config.toml
experts_per_token = 3
routed_scale = 7.3
init_std_router = 0.0157
lr_router = 0.00173
attn_scale = 0.125
init_std_o = 0.012
grad_clip = 2.0
batch_tokens = 131072
train_tokens = 1376000000
dataset = "wikipedia_en"
Below are experts of layer 2 (counted from 0) of a mixture-of-experts language model. Rows are named router (the router's row for the expert), up (a neuron's input weights, with its number) and show model dimensions 200-239. Each number is 50 + 15 x the weight over its row's rms, rounded and kept within 0 to 99.
After each expert's rows: a language model's description of what the expert responds to. This comes from a sample of Wikipedia text that the model never trained on.

# expert 11
router:64 30 69 47 45 47 29 61 58 80 70 32 72 35 69 45 66 35 47 43 58 62 39 55 36 45 41 37 44 49 43 45 31 38 48 58 56 46 52 70
up0:64 38 40 50 43 39 76 62 39 58 47 54 57 16 59 49 58 66 64 33 50 65 51 41 37 59 76 44 50 55 28 57 47 33 54 42 40 93 53 67
up1:48 58 40 28 44 28 37 65 58 18 37 69 27 60 45 55 63 06 33 37 41 61 48 69 53 42 68 63 39 50 43 66 29 61 59 21 61 66 51 60
Mixed table and script fragments

# expert 25
router:49 68 30 62 71 66 65 75 75 64 86 39 54 04 61 50 70 22 46 56 64 45 49 55 45 64 61 49 38 50 49 36 53 71 62 61 48 48 70 34
up0:32 65 46 60 30 44 48 50 42 32 48 43 41 46 66 41 64 26 39 39 37 53 66 50 61 57 62 46 42 71 45 50 31 61 55 79 45 52 07 46
up1:49 59 42 40 51 43 66 45 60 54 46 54 46 57 65 62 52 52 62 36 51 67 56 51 51 31 59 66 43 53 41 73 57 24 61 62 36 52 35 62
Music and media words

# expert 15
router:57 32 69 54 40 40 24 64 56 75 68 37 79 38 62 48 55 28 47 44 59 40 41 49 34 45 44 39 45 47 55 46 44 31 55 61 54 27 60 69
up0:35 40 46 50 56 60 53 29 43 49 20 46 55 40 62 46 25 50 64 55 46 62 73 25 50 46 46 51 43 40 57 66 39 41 59 44 62 59 39 48
up1:43 59 55 38 51 33 74 41 33 67 56 65 54 47 57 78 60 50 47 75 56 50 58 29 37 76 44 34 49 55 60 48 07 37 57 58 48 48 71 68
Digits in tables

# expert 51
router:44 42 49 50 51 56 43 50 99 56 27 48 52 63 84 62 73 32 60 62 20 58 81 47 59 71 69 65 56 52 47 69 65 51 54 32 71 86 31 63
up0:42 74 32 72 69 43 99 56 51 69 65 39 60 67 63 67 61 59 65 28 56 63 72 45 40 59 39 53 56 39 40 63 21 54 46 45 48 40 66 58
up1:52 56 33 60 54 04 39 54 43 75 35 40 55 50 60 60 61 27 65 43 28 46 37 36 40 89 69 71 54 46 65 29 48 74 50 50 49 35 79 53
Commas and conjunctions

# expert 33
router:56 30 66 47 45 42 34 65 50 73 71 33 75 37 67 42 54 38 43 46 54 41 42 42 48 41 44 39 42 54 52 32 51 40 56 58 50 35 52 65
up0:48 60 29 35 63 22 27 26 55 52 42 52 78 69 65 55 52 50 42 42 52 73 57 41 40 45 40 58 60 46 41 58 46 48 53 74 40 48 17 43
up1:37 84 57 60 40 62 47 71 35 60 11 53 24 51 58 47 65 40 67 50 38 41 80 63 54 38 49 55 48 47 40 45 51 24 64 79 31 72 50 46
Year digits and ick

# expert 52
router:61 22 18 35 22 44 63 48 59 78 64 48 59 57 25 42 56 34 32 58 58 35 52 54 44 40 45 50 53 40 34 42 50 48 59 13 68 44 57 65
up0:54 48 41 38 56 72 54 76 78 44 11 46 54 56 60 47 47 47 34 53 43 51 58 41 60 41 58 70 43 49 31 49 32 56 49 55 60 39 30 48
up1:49 63 36 44 67 32 79 45 89 48 47 59 17 50 41 49 49 45 40 17 44 33 63 38 47 49 60 60 35 49 72 39 55 47 41 46 63 55 29 47
Adjective suffixes, species names

# expert 48
router:55 59 40 38 37 33 49 55 74 99 42 43 70 50 63 67 53 21 49 43 69 58 40 32 34 19 37 52 43 46 34 38 61 62 47 75 44 73 68 49
up0:47 40 34 44 69 64 64 64 57 23 12 32 40 35 56 52 27 38 54 71 54 41 56 57 54 57 41 66 68 57 54 38 55 48 42 43 81 35 39 33
up1:56 49 55 67 69 81 58 47 40 56 36 87 43 46 47 54 27 25 51 30 58 42 79 61 55 56 41 42 50 48 64 47 51 54 62 34 76 38 54 48
Mid-word consonant clusters

# expert 18
router:63 41 64 56 42 46 29 71 53 80 65 25 70 36 75 46 58 32 49 45 60 63 46 45 43 43 38 36 46 44 47 38 41 39 51 56 50 43 46 67
up0:41 57 46 37 38 49 42 53 39 53 73 52 78 52 78 33 52 28 47 54 51 37 49 44 41 55 63 67 32 35 32 43 81 30 42 91 64 45 55 43
up1:43 41 30 48 38 57 59 64 64 45 17 47 60 39 09 38 57 42 67 63 46 60 69 43 53 51 55 58 37 68 45 79 49 63 35 44 44 84 54 64
Odd fragments and Thai bytes

# expert 5
router:60 58 64 73 45 49 28 71 40 44 54 50 60 83 22 35 45 60 34 24 57 56 54 52 34 32 44 53 57 42 52 25 67 50 50 55 77 36 50 62
up0:51 39 50 56 47 50 45 51 33 65 14 49 51 48 51 51 36 32 41 46 54 43 53 31 53 70 88 35 40 53 37 82 49 50 43 40 31 47 25 40
up1:40 37 32 66 32 78 64 53 50 57 41 53 44 39 31 35 60 41 64 61 56 41 49 56 71 75 51 49 65 64 44 28 39 21 39 44 40 11 47 39
Percent, money, quantity nouns

# expert 30
router:57 42 69 37 44 38 32 59 28 42 36 41 50 33 43 35 74 37 40 56 33 43 52 64 42 65 42 29 53 58 43 61 60 36 44 54 55 31 74 82
up0:45 55 51 81 72 44 50 59 36 58 56 42 64 68 37 58 20 44 54 47 45 52 63 40 59 70 55 30 50 39 53 40 71 63 54 53 69 74 54 36
up1:43 53 48 53 68 51 55 42 45 81 22 46 59 56 71 49 44 46 68 66 43 69 50 71 41 75 29 31 54 50 51 39 65 50 43 34 33 70 68 27
Ranges and score dashes

# expert 55
router:66 29 61 56 43 41 29 66 50 70 70 35 75 34 72 43 55 24 38 37 58 52 41 50 44 51 44 33 41 47 41 40 38 36 65 62 54 26 58 60
up0:45 38 57 60 57 62 70 46 54 08 46 61 76 42 33 59 74 53 84 77 44 45 45 57 60 56 64 44 46 50 48 21 28 30 57 54 62 52 63 05
up1:59 26 52 50 40 46 35 50 85 54 48 40 33 51 61 52 61 53 51 66 47 64 45 50 33 50 51 67 66 33 43 56 69 43 61 33 68 30 21 52
The word "of"

# expert 28
router:40 58 58 57 42 44 25 52 36 71 58 63 27 45 41 24 40 39 34 21 62 34 64 62 53 54 62 48 62 45 32 48 45 42 52 37 67 50 32 65
up0:30 70 45 23 54 59 29 35 30 23 43 31 44 48 34 58 49 50 47 72 62 50 61 38 41 63 40 19 47 58 28 48 62 45 65 45 26 77 43 35
up1:43 74 39 54 46 55 22 51 57 36 63 41 25 53 57 19 48 40 56 49 47 64 36 53 46 67 40 50 44 39 14 47 42 56 32 54 26 42 45 56
Semicolon list separators

# expert 6
router:63 17 73 50 37 49 19 58 43 73 71 30 83 39 69 53 52 31 48 37 62 27 48 49 44 48 33 38 53 53 39 46 33 40 42 54 50 32 53 73
up0:39 36 41 50 64 83 58 45 76 43 31 51 46 46 67 63 23 74 58 66 35 56 58 41 57 46 48 68 54 49 49 49 83 49 56 54 81 54 52 59
up1:33 58 45 47 48 38 50 47 52 76 36 22 51 79 42 40 43 53 45 59 35 45 60 32 61 18 70 74 65 58 36 70 43 37 47 50 71 81 78 34
Mid-number digits

# expert 57
router:64 42 60 53 35 51 32 74 57 71 63 21 69 37 75 41 55 31 46 36 53 44 44 53 47 39 35 41 49 39 39 48 40 36 49 63 56 37 44 67
up0:33 55 40 48 49 31 47 29 44 28 60 53 64 60 23 59 50 32 72 64 53 48 38 68 63 76 49 61 44 52 49 42 59 59 54 36 67 36 67 24
up1:57 48 66 47 55 71 55 33 47 57 52 78 50 54 58 29 45 49 45 81 78 63 36 32 45 19 68 56 47 64 60 27 39 61 48 62 37 64 17 42
Space before numbers

# expert 50
router:75 31 61 50 51 44 33 68 56 78 68 31 87 39 70 44 51 30 52 44 56 50 36 59 34 55 41 29 47 40 43 44 39 39 38 62 45 38 55 82
up0:52 26 49 33 76 61 42 70 50 44 08 50 57 39 53 64 37 58 49 49 56 56 68 55 49 70 32 66 39 40 40 41 45 75 32 38 66 78 64 60
up1:51 68 38 38 43 17 45 24 63 29 45 38 33 64 75 43 50 54 64 56 38 41 49 66 59 51 75 55 65 41 59 37 34 41 52 39 34 73 28 58
Election tables and fragments

# expert 4
router:59 49 65 53 43 46 31 58 50 71 72 22 77 40 61 39 43 39 45 24 58 46 43 56 50 39 42 38 42 39 42 36 41 37 46 53 58 37 50 66
up0:36 59 62 62 52 64 52 08 59 83 59 56 55 74 68 42 28 57 72 37 25 55 45 57 50 50 45 41 69 53 58 50 57 56 46 22 70 46 33 45
up1:68 37 44 87 56 67 29 45 42 40 19 36 48 26 57 40 65 70 57 57 51 45 53 53 61 63 68 44 52 67 39 63 66 70 46 32 71 64 78 52
Non-English byte fragments

# expert 46
router:49 37 45 33 60 73 49 33 73 37 57 48 67 55 29 64 40 86 67 32 41 54 39 47 42 32 41 86 32 61 49 42 20 76 51 73 62 49 62 47
up0:35 42 63 67 56 31 74 50 36 69 60 70 43 81 63 65 62 66 63 27 76 61 75 61 65 53 59 70 53 55 50 49 44 63 43 69 53 41 58 47
up1:57 44 65 63 66 23 50 38 95 16 57 48 51 46 38 17 68 51 46 57 47 50 65 44 62 46 40 45 57 43 65 43 22 79 63 54 49 32 50 54
Mid-word stem pieces

# expert 58
router:53 81 12 41 39 62 68 66 53 81 43 61 52 40 52 52 48 55 42 34 60 39 47 49 53 47 56 43 42 53 41 26 70 49 53 56 24 37 81 23
up0:50 47 55 36 28 34 29 57 74 37 62 47 50 73 63 58 22 49 37 45 63 54 28 55 51 61 71 59 37 44 51 92 72 64 64 52 83 74 56 33
up1:60 54 45 90 62 32 63 66 70 65 47 62 26 72 46 42 57 46 33 46 45 46 54 58 37 45 75 63 41 55 59 43 31 42 46 25 53 61 39 24
Plot and action nouns

# expert 56
router:74 44 58 61 54 36 23 66 50 70 67 18 71 36 56 53 51 34 50 39 51 41 44 41 49 43 40 38 58 52 34 35 43 31 25 71 50 33 54 61
up0:58 43 43 41 59 65 28 62 70 60 46 65 19 54 54 54 51 47 59 69 49 38 58 54 38 46 23 66 48 35 63 51 45 20 49 41 33 50 34 39
up1:62 40 55 67 39 41 24 47 54 51 39 70 69 38 38 50 30 58 44 42 36 62 66 37 61 36 45 80 58 44 41 82 50 43 54 24 80 58 50 38
CJK bytes and suffixes

# expert 62
router:82 30 62 55 41 43 34 54 51 70 65 28 75 46 63 36 57 37 39 26 50 47 41 49 42 45 44 31 50 32 46 42 37 34 46 56 50 36 53 59
up0:37 34 72 59 17 47 87 57 45 39 49 71 45 20 44 33 21 45 51 82 35 56 54 45 62 47 75 54 52 63 57 65 54 63 43 36 35 71 59 36
up1:55 44 43 66 36 38 72 39 71 51 74 74 68 49 74 51 53 33 29 56 47 44 81 63 33 37 66 24 49 47 75 66 59 40 56 43 87 61 51 44
Years and East Asian

# expert 0
router:55 50 70 39 33 53 73 36 29 53 52 26 58 26 28 71 71 77 64 49 48 45 47 60 57 55 33 63 55 41 62 74 33 49 51 49 31 49 67 55
up0:51 70 70 46 49 30 33 51 53 53 67 55 39 41 70 44 80 25 75 61 73 57 42 64 48 39 43 59 53 42 39 40 82 20 51 69 51 17 61 36
up1:37 47 42 59 54 62 59 62 50 49 71 59 44 82 39 32 61 57 49 61 37 51 21 21 56 49 53 31 60 57 52 34 74 35 48 58 63 59 51 28
Participle-like word endings

# expert 13
router:65 37 72 49 42 42 25 67 50 72 73 25 78 44 65 38 60 27 42 43 58 45 40 49 42 47 44 35 47 55 45 51 37 40 46 64 56 35 50 71
up0:71 68 25 37 44 74 37 29 56 49 61 47 39 34 43 56 33 79 36 34 40 49 58 50 54 50 87 47 36 60 43 37 45 91 46 50 51 33 46 67
up1:61 26 60 55 45 57 58 32 41 55 36 37 50 65 44 61 62 30 49 34 09 46 51 39 45 53 59 80 55 40 34 59 48 76 33 43 48 65 45 45
Digits in numbers

# expert 40
router:55 63 76 70 37 43 43 74 21 74 64 62 71 41 44 44 60 53 40 34 60 26 39 74 62 49 37 35 38 52 38 34 60 59 43 79 66 58 61 62
up0:40 29 55 43 76 52 39 56 60 28 28 64 76 31 56 38 52 37 46 46 57 44 69 37 69 62 42 74 58 47 42 26 75 41 57 48 66 80 77 20
up1:42 65 17 87 30 16 53 36 57 51 52 57 53 49 26 51 33 48 41 56 38 60 69 51 39 56 70 41 59 39 63 19 30 58 69 38 58 48 77 31
-ral endings and numbers